Weights of a small mixture-of-experts language model, trained from scratch on English Wikipedia: 42.5M parameters, 96 SwiGLU neurons an expert.
Below are experts of layer 4 (counted from 0) of a mixture-of-experts language model. Rows are named router (the router's row for the expert), down (a neuron's output weights, with its number) and show model dimensions 0-191. Each number is 128 + 32 x the weight over its row's rms, rounded and kept within 0 to 255. Numbers have three digits each.
After each expert's rows: a language model's description of what the expert responds to. This comes from a sample of Wikipedia text that the model never trained on.

# expert 37
router:177104159120152140131060153146079151171112105097178097087146100111135107119131119113124117149107119079134120166180152154167134123143104165181141145169134087180152153112058093141137186177212117149111136187107148083163155130128128133160165148164169086119117121151195104194150084077137147138072167090163183133072150103141137143164163064085142155108163117133158053119151090088093158116106062086154088121059113078123113130146115177114130116117184084118171102178128141119181137132106159179129089109148144136083139155061142111132125154157197138134142122135136108174137108129134109122
down0:175134134104118139124134146158096099149140085179100092130134124141096106131073134121134095086177164151126136089148079159184131195179095119078145123139122153128044143105151173113187098161180093105092185146128136081145149094155121150072132170123152138108160104077150077117111115127138151172053136183174102161197087109121161134102141091155111102092181161104078119062091174096141095112155093102154087149184119136087104113134109141070088128146129156117139128083105085160153117081153124137111183145137096137113216073124180131117135119143143124205150140163135091077093151146142133126
down1:128142068213119136095148163064134094109186135153104105149149145107119138100108080122136106119095165156062119126117137138138135092149126111145136185089093115100125145101142093099111125092135097096159102169150111087146081119114103139162130133133121120146130127071114105055112128142122148181107055109129125121095167068080057052076078125165113161190162096126166174148179150141157187160152116131129162123189122157187144170148180097123131159137080082075149161124175104133121113033099085115084137086072157118129119147100151106130071118169096095158149144174134177108116116134119117115
Prepositions after role nouns

# expert 41
router:157171138138104094092115176177136143148156125113166124153117107136161153097081174110107092139076075168095172096081167107147174141165094097102118141147121126110071104180165075096107158209134129106187114139197100107128155150070115171092103128040117101190128165133122118164135107154133086069125100158072095155085138149146136078126125142180101126190079116107146109142169142133103102109103185141105109140171080127112078146125097149137118109137101117126133133070133177130202111095093174122137086101137111133144056084070137148155098103058154158153139094156128110183120127102121130155
down0:108095065135130092169158132070090097128079120152140110117148098124100126157094065081119086209089155123101135079136156134155142146143139197161111137188156054158135150141107107177183123132109133163133111141117115155132114106090173133092090181116115132128147105116072128094146104077159137140111218124115119153129101146146102166195080167168104122156102172158141149148101187120110125072138129149110102198181136109091138179115137140157094141118150077166124129133118107172132077096110115104103101128123181140121128115119132168162192135144168149132124105164027180181141067094168151161
down1:129113185100085176143139132071146128166162120109150103168107077179139095138168105133152147100178197155112071133197142168177176095153119084130148155141090152192129141116136124143098117121169138146090117199088106120142124093138114183126100096093082152146117109169080129129065120117097164091231101148146171110115120129118103104111178140147135125161107110076126126130151118100107077135150172097175129118164141141121142068155135134110090144211138131129139156153145122113138078147077075147128080145116121107151053121119105134121167131114156125132080157162062068135168171091121218128
Compound-forming modifiers and prefixes

# expert 12
router:103158136179145139146111155204136156218085079135122085124135111141129203096179152103144129083145084135158160143144147110114110152152123140172160177144056151157094161134153157114127110144122130134092147084097154173177120110125087115107109180163129139129130225145103156155154108140167137122170046100118128127126116111110170137134097212157122069099128110124184125143115072184145228110126090120146090075113068140130128133142170100098152100161108085141169123101096137171131092119148167158133171097178147164131173128108163145152129145135126096150137190111121128062118110103135165077
down0:165120113145099182079092140090138125150059118107132118175068122146147116118080162140152173144096100119102105073135079184123156131146150078084136132109133119105133078111178147094198145138179110113088159073101136190108126164124118041176134157148114167082182183138096144130183125114145106097117109110153178111090114138125149105085147180152157132132173096096128066151144104056120217142078111110141139120099123151152069161122071116182147125125116096147160121093154104191143092108085117144105063123068167149101122133126104154122084153173104127062134128141110127181142144149104146111
down1:128105116159133207104130156138140112124139119174156183094155115099149140167152071140098122127102171059154095116156165098114123078129109104109145091092112109115079125155098082102193133146130089129113140120098115143157175137150109166117134117143077176089110155149064125145174053084128200151171119158057075126128085197100116141160124109132109182082102103093119109134103196144103173133110148149113142094141103098118088134104170191112145108076107083100141138110109133113107120082097213168097144095156108144109145179162186153139132138118099072113108139169118154094094160170131204179
Word-opening fragments

# expert 10
router:159157066160106114167104162151124188091096103109112166193069110160071077094102127092137101126185104125130101176146117159135102155112216155177189059149128062076172164110122109129128148086156148105102194080102117131108088130167159136102155137126136110162146133114077136161167144137153099152126134149127115120097108095116110135118153081142094135173125068108123184104094105116100115107156092069148211123106130085125125119158133126180110142098142116125115134106117109146140153117115034177120090109123084079132102155180133102104086110136053097070145099100094193098153130127115114159
down0:081115131070204139123085168185147137168138202096130138094122033152171108106137164114155181130147156189214186134162111152152119126088111130166134141133119134172160093163126146165136157123082158169148049129116107108086063122095178150083168139139110171087082149116116133096091108141153145147133108149158172143138145141131145093144167125098138153094129107135194171118128086144109121079151105087114106131172172178085102152152116125138174120128091098127078113153177119101165094150112185126124168155108165096109141096122112157162182147123176166092090132148164060155164122143121160089
down1:194137090094086144105070122056117077110116101089110142133127080195103143160078153081110104079079124116176076114089116173133117139174175168088177066128099132127083145155074142102141098099146148073100130106125120122147161143096123085063119093148126130153128167118075130103130165161139159126109134158152143147147137158078129123148106106108196141081165129127122120097092067141152112118164174079182149136118173089126147116085092129086081189122109133129066079101189144148066130129126127109141156169093208159079139150124114151077134158181167179096149122153105140175123121124121144111
Vowel-ending mid-word pieces

# expert 40
router:130119114109151128170077096132116171148124136079085104063120114144090083088170127092087086105134124132097111160158167112139122091164101144142146134083110167100174147070147110124127088163120098155165137078138070122090148131072134104139128091138084159112126097131203158149141103142097128113095082165135160125151080182108132177160097137114131127172112150088129125116155103096193160147074129102136158063109172166113152195127068115119141139124169064169134112079218129135120173169156132083121086132135139161133092042109113140114141153127110178131178190139129096070127133086187193111
down0:111114100186190125113131145187081109149117135128154103156152141090085163093095186151134120105129142169158151136077152159149156153127124123101057170169168130069174136115134131113087096095147140149110104137127139125133133144111171155118205143141133141073194123061167183145123146122114158124184150110105135152127149188162154132138129153090101093125163177091080130087113106125178147115125154096179102130153187120099080126166100161133118142169133184072094179165141142110119087142105159139176128177120141013125145146089152097138099110146167087085091086090059146137117112096173188138
down1:127139086142098092111102154115139122133102137145131129158183160142063125141116095116053149104109131181093178132127150126104165160154089103073075103177115111185087139128124098063145099166166137103186139115080125093183188163149113104154100117085146146124156131126119185126140127135139104151097103115174105118137136223194195138124183190137138149151102152179112186090102132105203130168099146156114122140170088136155174153110111103081119062119129126130146133170184084130173094079106111100130150164125132154171161124080110114104097132200140126128152174100076106179156125077138140157
Table header words

# expert 55
router:137146168160138140126134115122077123073122147055157136151090122166094124091159112101087138144176148156138155122166153142138134116105123165129093079186136090083099113090117107167163079159148137118177100136195160119116102162069156152125095091103102098092104113111087146157096078191072105168086164176064152143154123124118127111127140152163152135125150117122118135125137196114142113175106111089124155095151166138089150128143135088168112073189122151111146160060055122089148109086094107155088146127150099123059169086158143119137026100063128158091123147176124105033144111151123111130
down0:117121079183088095170185152173115129125141139143104172068100088150124144218113131134154067144118151112103114132095139165141120122188149111122130152150101146116152104077146101149134120127117117176155067074112134130105135113139137143132117164129107142119127099149161174139154159152114132093083095127143143095094109163176091148126051111150102125121056144181229101208093169061182110149163131166091129186085096120093075100102171134176170117150130128111095098061100132105117096100118110157140207175088112110155101124121124132133104135139161079110128114143130154163154184130084171070
down1:156140125144111109105182125123112127112146192160103116132128140129185147099114112159084113164147116092126084088117152150070191107087118206085153141131078166114083080133086155163102092125113148096074116164033120145190121124122139160161105135105158156138137179183198203085166094150108114153114114158117136157114127103097178114164157119078134112132121134130127114141133169099143162126130113147152133172103131215131122120123072091128189187081184112095085129086125054118155182176135158076163100134139079100109114134173145067157122079140118104130160157172116148157136104119155170132
Noun suffix pieces

# expert 39
router:173107136122121097163124161199150118095135132140093126133099121174109107191094072120109120088136144095119193101161134151157035123129097120179120096164150186163137137125135110140107150157143128156141149160098096159154155128110111082128105136190157130049185135157102171136144163129177070163111150122106167133117137140112166134145142168035163085133178179092191197114098064167167106096098125153153084111099078086127134170140123118152115101165131101134123114179123042129112136193143178127129096121133094099152131100141130164124113158179077191085115105147102161107144104084116109108
down0:183132087182128098122192090096116088109097146145160105086126123070130140098143129186160156106148123152108087135078107099157127164134101081165171176128152120105100086131145114150123088114099159094123078137112118072114141121089114152154128129103172099159113123131069093155090123146137135120128119128146127141098089142107109107073149127106159186140122139096099098113121194122116124123094142115129084053183157074122233153131084091146128132117133045120156167187121099141119128146123065091163060180157155151145105177177137103179122104090174139103119168105157100081143150197210163129
down1:102092147185122107125134102114103170116157093097137051064157194091112160145161074132122121132159124171120096175100102191098101176086138078131153173113161114112081131215104134141071105129099097109127096117137155074139054195109120113071152102094133074144118128058057117114123137134140131141131118117158170113119103111135134091161119140114129130122130141139117088064088153082124116115118121153137123085047209126107156097149173071178098076146140084089103151104106191061130149110137099138109117153116168081137095099146094122151098140153115133108070112110123063093122145108132130126
Time and place prepositions

# expert 49
router:126148103116115116087160110186110128163128135133103113132128146091141137173174133114084147128160097151087074173122122181119102175132157127136130165148151134082092174102135122142104123160111113129169035125084144159166088119145175127204115133061144124119109143115137141201136119132147160140136183096088158144128155130126161135114190096066148101108089099149105144132140174070071081177183141127135142086126151132091157116064147130218095158157170103108125098073109129066093164123140063093107077102107118134073126185138108114068133136123154116082138131143150095097116090147024100121
down0:119151120133154096095167118107145122104128133096078149044095137149104155087159057077125147096032062138155131126135129113150089116143100083103152133133128147157142097180155129147130106154152159148107131090157064115130140116178166128107127042177086102171040142225120166162145122103148153133118140126136167132136129124129141159159066117136140098111095125126132140108145110139108173136056112163120132087068154143102059098182166101120103143115103095143071148114083173102162148103116137169161087157149122113135137115149130118090131058154198164124139156163153083136155144063182114152
down1:131149067119086104158094182190129100126120092092143162157162094150112110099137096144149066096107111095132160118135090111169115087164135108186143107121147167060160152142183146161108134118145095189075137134125183111123053170130117137093138197079120111220134129124173146099178102132136160130205140119155153151093066112127069120096135128160130132107105142121043116075125091133149089117065146086145125145139084169119114152082129164134087147137149117179127143101187156127070093175122119144147113124154054173145115131108105171131158121092102152184156124163073106108103132091141132111
Taxonomic name endings

# expert 22
router:176093090118148114156073150114086119103141172122137133221096146203107114147153105108129132114124133140116065142155150120149156134109126205069142119087175138097191138095171133094129154143102174067133082110121117148121145150130095076134142170139098211153157134134093150122137082099061147104185143148151125204142102176117120093094150118120096149063130161171124148101115138123174091087143107111102084158154136154174099114139196155157134115127134143064100040115164159052149102138134152129141153147120120176136110107087111076161091162127143183091124138078128155169104122099113146164
down0:154118190166091111150156122111105084161080149077159098148112125091173137159177131128146109075102081121181118146105108146099093134124113119180087082081134099107104201105124134099095126045149100063089079143149163205115146166114130151159112113082093163150149101093090090148109166188155185129170127137172136140166125135096123117169141101217110098141151136138179159157163115145149131149086127111130129166157122146148135130161142100138129131118085041145092116088175095151070134105152128143103098090131128188102084165139128133093122103141117131137131180118196129103127175082215143103
down1:137108149160131136166164131175120126088119143152179099166144114145127134105119167086115121086139087136129145142107105096132146086117120106091107118165152153073135139091123152176131097157102141140069127172158095135110093145157186124166170142197130141155170104109165145148136115081141165101106150119161151079207143153168092100137087222126106076118161138093119150053110134170077118159152105110118120167149145122120114175150114103168092105104172163131132127112022132152168170130125189059190122149148170189164096128134114176185083124052156113141113133097153107159172095171088145086
Digits in number tables

# expert 54
router:151127133146107118160126125118103128182051151131195164149127121122142152140075149158171125096146115147189080143070143105095059160152164091077097095083133144124149117103093125118101158103149106138138163092120162075111189106122068081182075128179127108161147071102151091179176189079194187166169125120127149109101168157080105072105142105114158128069110207120146108144158110166164137126118136054152113110131140117122181108082160090139160158121113108133147134149120140128147075145206136129100109116125186150170117111143163169189166114101105112135122132126161149059121155158127127126
down0:097149184116105099142132142127133080125118080072133127132134135172065138125147117141098138175125161151121145070161084066114181033135134133121148163152158103121159142144089104112086186123112108218086148123088073086141146094081095100097137082166134100138141114082139111145145201123155114113138126163075140096164099089135143193064083156156127065156167120080130145120155114122119164125124116103130127109095169129123107095162106127215112165136136156041123162146111106123080170130100101125096127141106181170119146152139091129154084150141175182103178116167181169151105097166130150163
down1:147074115125100112127135091115090066073130159082103142108055092137145135109116101096146139139157154167147138138100137164131163170134175123144132073119110077169074105157113093169136184133120201145129062120098139132100139085149091152151089126124116082164141107135138183109088188095092150176098158128137185087138149145126104171129127078074132119125146135142139115152074114169190112165089112173114107129094168139149079143126170178198136121083144132141100217105138103132163107117113093183130137115147155067203168184141109112133132119114134148073137146083053125110143142197176108126
Mid-word name fragments

# expert 58
router:110117124172145132137201145112179138100095078092176097176107111105140104172112148138145099116122105102096100106107140121085022152136129099165108143081126145108151206196089178080101119172098099134128094118118127105105208119138108078180101118197143095159115159150144096142145092099126100159123075163167079088139088102119117121166076127155123102160113066140156105163142171152084106167149092115076109113156122087145206135154119135129100127110116192124143121153098124106144100127150093151081175141122113101131129087165132089164080127083144086142092163153169151083136166173084178159
down0:103089189130101190198137143113086107088131116148163130112076089155117167104173118117124147121074145115118135216127159203122074120142152132128149145110099131135142107131130130197097125080130105106185139124077126099161187148150108117109148165143164076066094143141124158159090105084162153147179157123090106110133122107162056079120190134144106164136120126086068119070098161187134125104084178176138126116102135129108126123132109129103107135067159088113141105098083137113124110133126182151131168138101134134133110085131149138139096171116062041184112165091126081134074109173096186100
down1:174074106186133087077144107150104133202148069092108135198172173155152189151110139108113118163093071111136144121115180130085144147120155133152155155155143118123159155098107186151131102111110081141124073159115152068104147088118129081146132139113143176123127163133099128126113155082095114157081109173088106141129132136082157124059166149127191106061108088183098134160098183105095059092176154081109105100116070152151127114146116161132128107051059126137136110142117133133106106105119081103131148157137110175021111123111099110158109138097138130106167105137127060099123110131160174150
Latinate word stems

# expert 56
router:143146129126157144128111129172156099083164141112159112141075176154133179116164136143081090127186127217177118116157093110075148125149142124109125169120116166147113099196099086177169145100097136129131121110114165184153128107190124086106129195174108133106150092170179087149075129142088057111131125174109172161130110091118184070093143117135094126150121116169118138093131117135116141087114149116159149106137133156131164114147136117110152176107098087101099137069182161176088117186189152100118088151129053164136102066137144125173179115137136171104167194152193105130140135141085177079
down0:158089185137090169155158144137084133157082119084130150105107156162096129079195144150113098103129128122149153124113062154118110132139114072153127118084171132118151104141132154167110059128148095118162127121105108114141141125098151153109158061134112094093149106084181125114106175190150081219111168116129142100059146122152132107076101178202119200073148141153065151068154146135158125128096139137160118124143146105147185176095184108177148160115081097084122149064152210109094177124141070140132117158137164145166155147129096143161150124118112081152140148167118145111102149078180118108
down1:144158111137124094137089125189177142112133106140142110135155122077110114104103127100138149126076107200108109122130127088127126168104108102118151094129137117085144181171196113068076167085128161065111084106111169169102123067154115102130094130112135105101126136201085165171150142175148133155177123090091171168090097096125178166117161181145131111103158145108108086112143145119117166067131119152143122117161157199063184067083144115097135121137139156156153115134097121179148121155109121153101162117097139125074178187089156168157108047130093135102140123131211136139168095079099136198
Numbers in tables

# expert 27
router:103145042112121169076102119157163151153172164156121132115160107122124141168133152038128106161154138205099171132136159107138139117146105150149116117114103132124088158119148187157134095123135100171143121071144136180144138099124106140178160082134080160117135155110138191082112108134138146134182177139124153155102092128053096123117079143092160115079186138152094128119104158142113183119161111157161160123162150143093094213156142122110215129109115139169163136202144093084145157158055138069150049126134156134130103118157057103087136148122138109123162127124094109134095154068124182141
down0:065111124143101126102152126130107134125099071111105133115106155096197146172157148170133152140133148215128154133102150172106088096074115104102183116182102136158104126115125151161103174131143196070119145138138220114128119175186137116164160158087121124142117135127080114102133117157118114130063101102101142162123091156165119062108141166144103134144125134132081150184166167140141070128145157175131164132086154153093147105156164097122177089124108162150055158143100199135113099140163105096088146097153129090112157070135089182118173095160101153097122229110066106167098132122123143164
down1:109168157142130122119087143091155124115167100146111122115082107115185155135109163159127185164183073104120169149139119061217138126159119157104157134155119130132111157110174152155172101060136170091170119097110163199067125128125120141104103147098140111119164104161100135138094125093142180114123114121168164127127162109112125107164062144195095137151121074101140140150118117141102086099092124204147199125136103078145119144124116088136101174105111087102170121106088126189163129079120107202106137096095160064120058154125146100128086126163150157139203098132139093156145148055102093072
Numbers in tables

# expert 60
router:165146148099094075143110126117120121117130148110223112115144141090122110100121118165156139136099171120068146194105156077076068120142144162162125152069092166121136152194167119136078094083164139038074181117116164158057126122092164178061122145111081109140147137105098132136114107102096149108135076138119139102123132163129046130209161108146127092165154127102100116101127065107137112186116137105101109150107101135153149157160190090126132133116109133114085103146109149070100125102076086133098141124174120101109160156127158125109125135118154156122098103086162202185142123143190135073
down0:147147079102187137116139089159128157146141091207186152103151129146094116139165151171151185103108132131111145164158116094115097153125140139081156110117123117161143135051140165135115053108144178092138080152138133088049116118113082117139118085158178127151148166140130150099118117156139159132161112086143151122155129113151098170165143156104134150071108127155161178117190146125138132176162115171064142074118143130124148106090069136072190080128141150115138142134161097118096171216152164088158168097132069143155184137107151105163055098133134161091143093027154127114076112105134141115
down1:108134182137147173147093131109093132108183125205066199058155144091151135119141119122142062150163098080181101174111115103115106102122114175116199150123141113184146117146127126142113167181180137168056183145125137093164127105070072150127159123088061120135115113116161128106165154091072150148158093061126105113140085102103163100118104106109073130093123168115128125177078105108072154106095149130133147077141137150122145105097164165100119137081107189156107130147058079116080135087096146097163147142160121101104135087071119115162101137197141097132099128122139104171097102124168127131
Short function prefixes

# expert 0
router:174119147093122079123130103127087089172165101077126150165161135123141130156162122202157155134152167159121112132136129112053097113125108126148189074153103158134119125116136148090132144179145110138087168096166148157105102079142174141105096083119142128101198060115134150133112105127145131116126125177102155109113185124141085130069138090096116133173107140099094104121167169144091066118103122095176141089090105101120075117080180172173060094105059083141139182129179132098132102153110087182070092139106132167153052121098133146095183106067126119082103147177098096123103138063104122116
down0:146163104095119114128155139140077106076163123122108104127150134115125130124096097150136101150132099151113067117140116057129075099090082092117136237073076141084074111150087102127126113164112152184099121120120116088126120054159142178153146104179130127130104092155144145110177122077193169085184119177212151122121147150135157105086111149093110193164099093156097124085081094102102093100133154138139148118121147111093083143180161098111156177138089104118175108101114130132113097154118132138132126132141101143090067110203139123152115078106095146142159118134074088090045147122061113128
down1:161132173172149123127173121102139102178126127104135140161116110130045141125070109144141100108154136083042177099125054107143090197130115134149142129069107183120096032174096113150174141141105112104094163162144120101118143130120128091112090120163080116168123107136164069125157194139126135140163155145130123125114141160113161150119149102157173058162095135070188140130137133177074085097160100125107099140111147095152111138145121093162099204140121128130140148079123107062131103151140066080089172123110165135133119161111150116120165157087058083166134157087114206128092152107108144139
Foreign name syllables

# expert 42
router:123108103138109079163130155065106133148083145163107111160168083094077190122119073116095109129174150115135114080127145103073181109123128141174157130179112134134167148157150133125134119164088206092113145105122082144112124130182126102122142088126107124149144108137174149114202112121159118157189172130114142178129183158107170078115078110143114120128132147092099217151115102164148145134140129106137188154116176157172212121089126191165141125144121154156097096121129125108119195128066130189171097083114079094140164099155163082082067122083091118158154124123105095150112075157068144133
down0:150115140098133159117116132113163204150159112129146152176076109157143131097155117177074101109122135117119119119123141107127227098188113116144119104110123121118162106116147170086067109096160163189148146144109192070156098130121116186120111107088070133182113133167181072171135097132112072123100128161135079122182158110124117170108122150144123159116123151103167128128149144065155138130089139169120205169140094192110124123136097176139124104189178089103130115140140134142175059068114180123139141127110166102103143126146137109148162132183111058154146169090079100120124081191137064176
down1:151152185147101086072150084175092181139106107060174098077155083147108102172083190110114115062143172078106141118136123111162153108119147125156094135150142105123092113134183111156150149085158099140114171109140112122057160110142177117158080136120187123149136172121085117095154123070166091078092148094077109129133172158142081118148091126083093176150111161146142172109127132162175120144092137147129142139106092081121125152099138069136120121111089125207186162080164155084104108119168153211100101134111105107164101151157091155160097093165101093097148132077198157127113162139134116124
Digits and units

# expert 3
router:122160122150189068106147080078100116126202125119088134159070089097131143161130164119090166129067116127089167106139124149131080117124159174137096125121169101129124120141132110133140059094163103157116047096139150101088189177090179134148118145096148165115117149095131132105131097158140134136165113174094131116161128123059098141107109121149183151073141119157143115061172114093159172144142109106101127094161133097144181155142128109060111147086076132216189139141100117159086222110108131143177189140112163144101142205160162156152097141089121129157176131125145107138146105130188121116
down0:175172074112100120121168151162179174117190128105110159170112111119169157096131146080126150118091096134199157118230132073156126116079129129170131111182168110137123129148150155125147118071174104102126127106187098111107125107085149151138142122162134120163107149115125098126128152116078129117146138135126143110111068115105148089125182110098088099103129131191110158139167158076118142117147118088054119120088069147148118151183152102113227080111099106134165086102130068131082170151130196105165121105097155141172099152118151138160109177201139086162166103110170124163100108097168124190
down1:125122144093109178121181152142113135095182105114127117131095156124147233126117136145097146100108177153130185162212103136124105080173131137097134080090141124108101120170147163119117168093146118103146128145091079150104116112111153107074072120112047128162148105174155151161089152131111075163130088109136179141167157091065191072156174101176165119144124111111126122102087161100152112099112121183147077144098098147133079061151145124129149158086158127066107175152141118135175157160108131107043122140115146131115137088148135105099142091101117184166185161166131130071121130137112054125
Relational and abstract nouns

# expert 62
router:200115135106128132059119099105117085139164169073128132148069125133094168144113103168152158116156105144166114093134112111094149149126165141137179088097095153147119151060102043075172190167088117143151167104093123088129060106170187135106198127132114174151156129130123147179086132124100137137103186097098116165134196114136092071127141117188164147169122136142136092110120107136127090130126120099069184120161173141132120106135129122127162089166159117071135150147174074093091130125163123165138107081111171119077101164192137155088120099160104107105145214160141103101132115073136094124
down0:123140132195097154110088146115176109105163171109153088116168089148112103109134082100125105157129123207111089134135105148089094156160093115181155116076138084122108153199115095139154136111080123082050160148081121140110155132093095146109088126128118147112145178102148124147133117127111132114111150149095079171138150146161121111109152096064133132132107167183103154059135129124120101175105092145131048147158114055161146080101101178128174075138115067139091150128121148098140181226102154141157099133134119115116109090147153108089181024116099158116087135102147152136136146108104148048
down1:149162074146106060146219138147129079186073146143142088101068145119131112136136151140135160165155128130066093127125104078139110127129087118195200170133085113134111136157141155094106117079144135108081138162183097159153119158110168134122114108161137128113131087101132169151145136163161129151126180160111058136143139123150151092147111128114195186151174111154169088106112122111163101113157092143150147111105167108106129081169162118081119116122216118202177139114147136077146124183069110157124135087152105120085126161163178100202125172177086143086166144113172112179145164138155130107
Foreign name letters

# expert 20
router:099127101110107181122148150171102152144163139183137132126103086145133060139122099175092071125157106110175114115165153139121106116165151134122190209114146092138143145152119147116125147151164133111176087114113114123118117132113170128109115118141133101101137105070129148103125146151070141126137142107138179047095179127132125148138115145128119130157141196089065191117171149155180057147126192115129138159125186123050170113123125058068151099175147111084123163090106157161152174123114023114075077209114167093128107147115118087074163120139166103105121099143146128135174125132138078151
down0:077117108075161111159179092120083151111172139111177121089125144136130118195122149113143167096146185109111074078121108103118080119161158116140129154148142147081117097142140161091195127101122086155144135158112156087134140165165101098155071121105128115164079150120157094108096095144163139108115141092108137108079172153134102135196131132098129085108144166157162021151130074105092137122123141113170066195138085140152180099114090073130123142117140150107103113123173158163135152100071179150100111116140121203078109123132113179065161177154166099136177165125177114141161062139094077095
down1:107113094098136084154152118127088140140153116200140195079088133177116106125142081135117153141099124141171163090105163103157096096170131149168097142169122069142137148112127181129158127110099112160115086096141100102112193214149112145114112171153129167080077089154136102127162126098162199106063112132102173087082178123113108181140093179152141144119122154135196099119089108101157172134054192104074159113084094163140124144120174132113115182123115088115178120187135099116119117057119052103155130122158106106136130112125119120123140145148204095123157095168110158133077080109121089134
English word endings

# expert 14
router:135145099141167156108049128140171107102101153135129153164123119115141128146062158143117159135190144141099152100165083099149112107125135166134145122170136121137143137076171176041125156110116094146107070142160111135168122113134101100114124164177124159050128119196106112094131134163093142143141122136081130184096087113142162144161147127105224154165101147087159125094136190114135153106124134188104080139095174102124199148146154167128060102193161148129076073073137130131109143095114158132132185120086111129108162126147130141224134103077110155206097145179088134109092111107130121143
down0:143124124216159197143098111134124117116158147126119112138146157056123103067087079146156093151180151124167129149124136175146185162146109136086120137152154133161075132147131150084093147121119083117162111148109116116152148068139156136083096168113150126096166130133130170089074137135161127178147183111085147149088184099188124147112164180116119134099149084189136166159112163111087098088124153137182084149102107153180169098119096132153090124098102116058095102168123097130114171102197060099127086211102159062151126167123142065104105100070158139120112138164142152119156151165124142155
down1:127108123087104064117133159145170178125178159099148094127131132146110121170078156075115148147142077097085122077134109105131072104124168170105125084131160072117141155104080132099091123098175152148107105168094094149135143168125155152151167140066152179080128131088170130062083195174083124103163153113144123101144147103082129164097145163064137174142107121164128175130216090098121146160153101159125175125092192105177125102142091112121115135142181124103110081103148091090135115116111148174138075105149090113139053069159132133105109203108150143126156078152061111150135102167155119115
Capital letters, party acronyms

# expert 6
router:110136123195132167091125169071121121098118129151084095200111124063091074121126091128109088143077121175133132144162080104139138159103130167089112115087125109117111150163142106179124102083135127093133160112133138111111107084123183076096156153138125147128181150152181111137067049144111129106175165126129107117118073078109130182097121128126163104075137129101100125152137088132089152140200146110204108077151090129072189171102160100082102164153090143081131143126134169140169108164134115118159127203103137175120111110146164119126090131137113176181075048148137193147115185125158143127
down72:092165108114121107134130100146162155117068101123058078174110103173184153150134128113133144184158145088125139175104143142169144104138103151104124063117234112097166117128149102167133099115167121141176129101171108105094133079147159166173156073103148089095076112121094067098133115141148140094188105072135072188185202131146162109068162111080202157132149109160206134142151142142075127120134136138142100116150126101069125125088106141086114114124117090108101099143106112129147091136112190176132111164154107148124126107170123039161113141166109165149104099121078103114157118122135103137
down73:170110065111125183172172123157141121124140112115119185202103130080170095077144113150146143103076092187124120145117124202156151172060148107121129108151119141124149124144118187110140148156176068090070139133133154101075169159089132109145067128107112116139113081047128111132108091152130132130083123140088110143113153149109169139127164109118097128170130145141114160141117206021107119145068076123145113143116137123151098131121136125158126121056137106164168144095164126124117101137182027115155128070151140106107144102127043092120123096157110078151095108147107151132105100185139148118
Years and large numbers

# expert 25
router:148126145099139185182176163129137145188118152103103180088099146155119134123163127099137115113062097085124120148118104143171121112161121164135160109175141201120159193099130149199118149138151129168117118171124084128084134153109062130096196075115126119161145167146106212132115147133110133091086159099177225090133171145108089144173125101118100153062167136103155096198086104093197134124114105150155139150193126138146158164170157095163133131156141150109155105121137139139103114042105112133113108134148090111150087131144147062081117058129166105143127146094089180114153140128153123142
down0:163117074087131128167087107127181155206109086130132060144142143148102130121162027131098092121104177121125137114164172160091140143127153121134108123129069051098158160174116121083124129139107114122073076076088124091178106110104081085118089177127189112097158124098119079147135177146141131060170135193118149121102127123166103121169128161120134087166144145135132074146081134086102180069111133125151101118134121143222213131130142112145136105145104145148152123113149074117139154190103132106114088105097143147112171140131070163150149173130138128155109125155075134155135077130138073160
down1:072133167225116172120121137104078159146137172089140174144091138082161166122142142132121108084174144112127156135105149122178134079166112095200135074079163137138130167139169176175093121134131095166138115152180163152115104109144080221156130114128087087170105086118148121084140139176160120161091071098123153110127091069125108207138117126112168139099110159148147130144138089094109125148136074143088118168125123148162120137090134221121136142159175056083115181134116102188108126127117113144128167164180138137130091155172120137108082114145177129142099084147087086104160101123109116079
Prepositions after verbs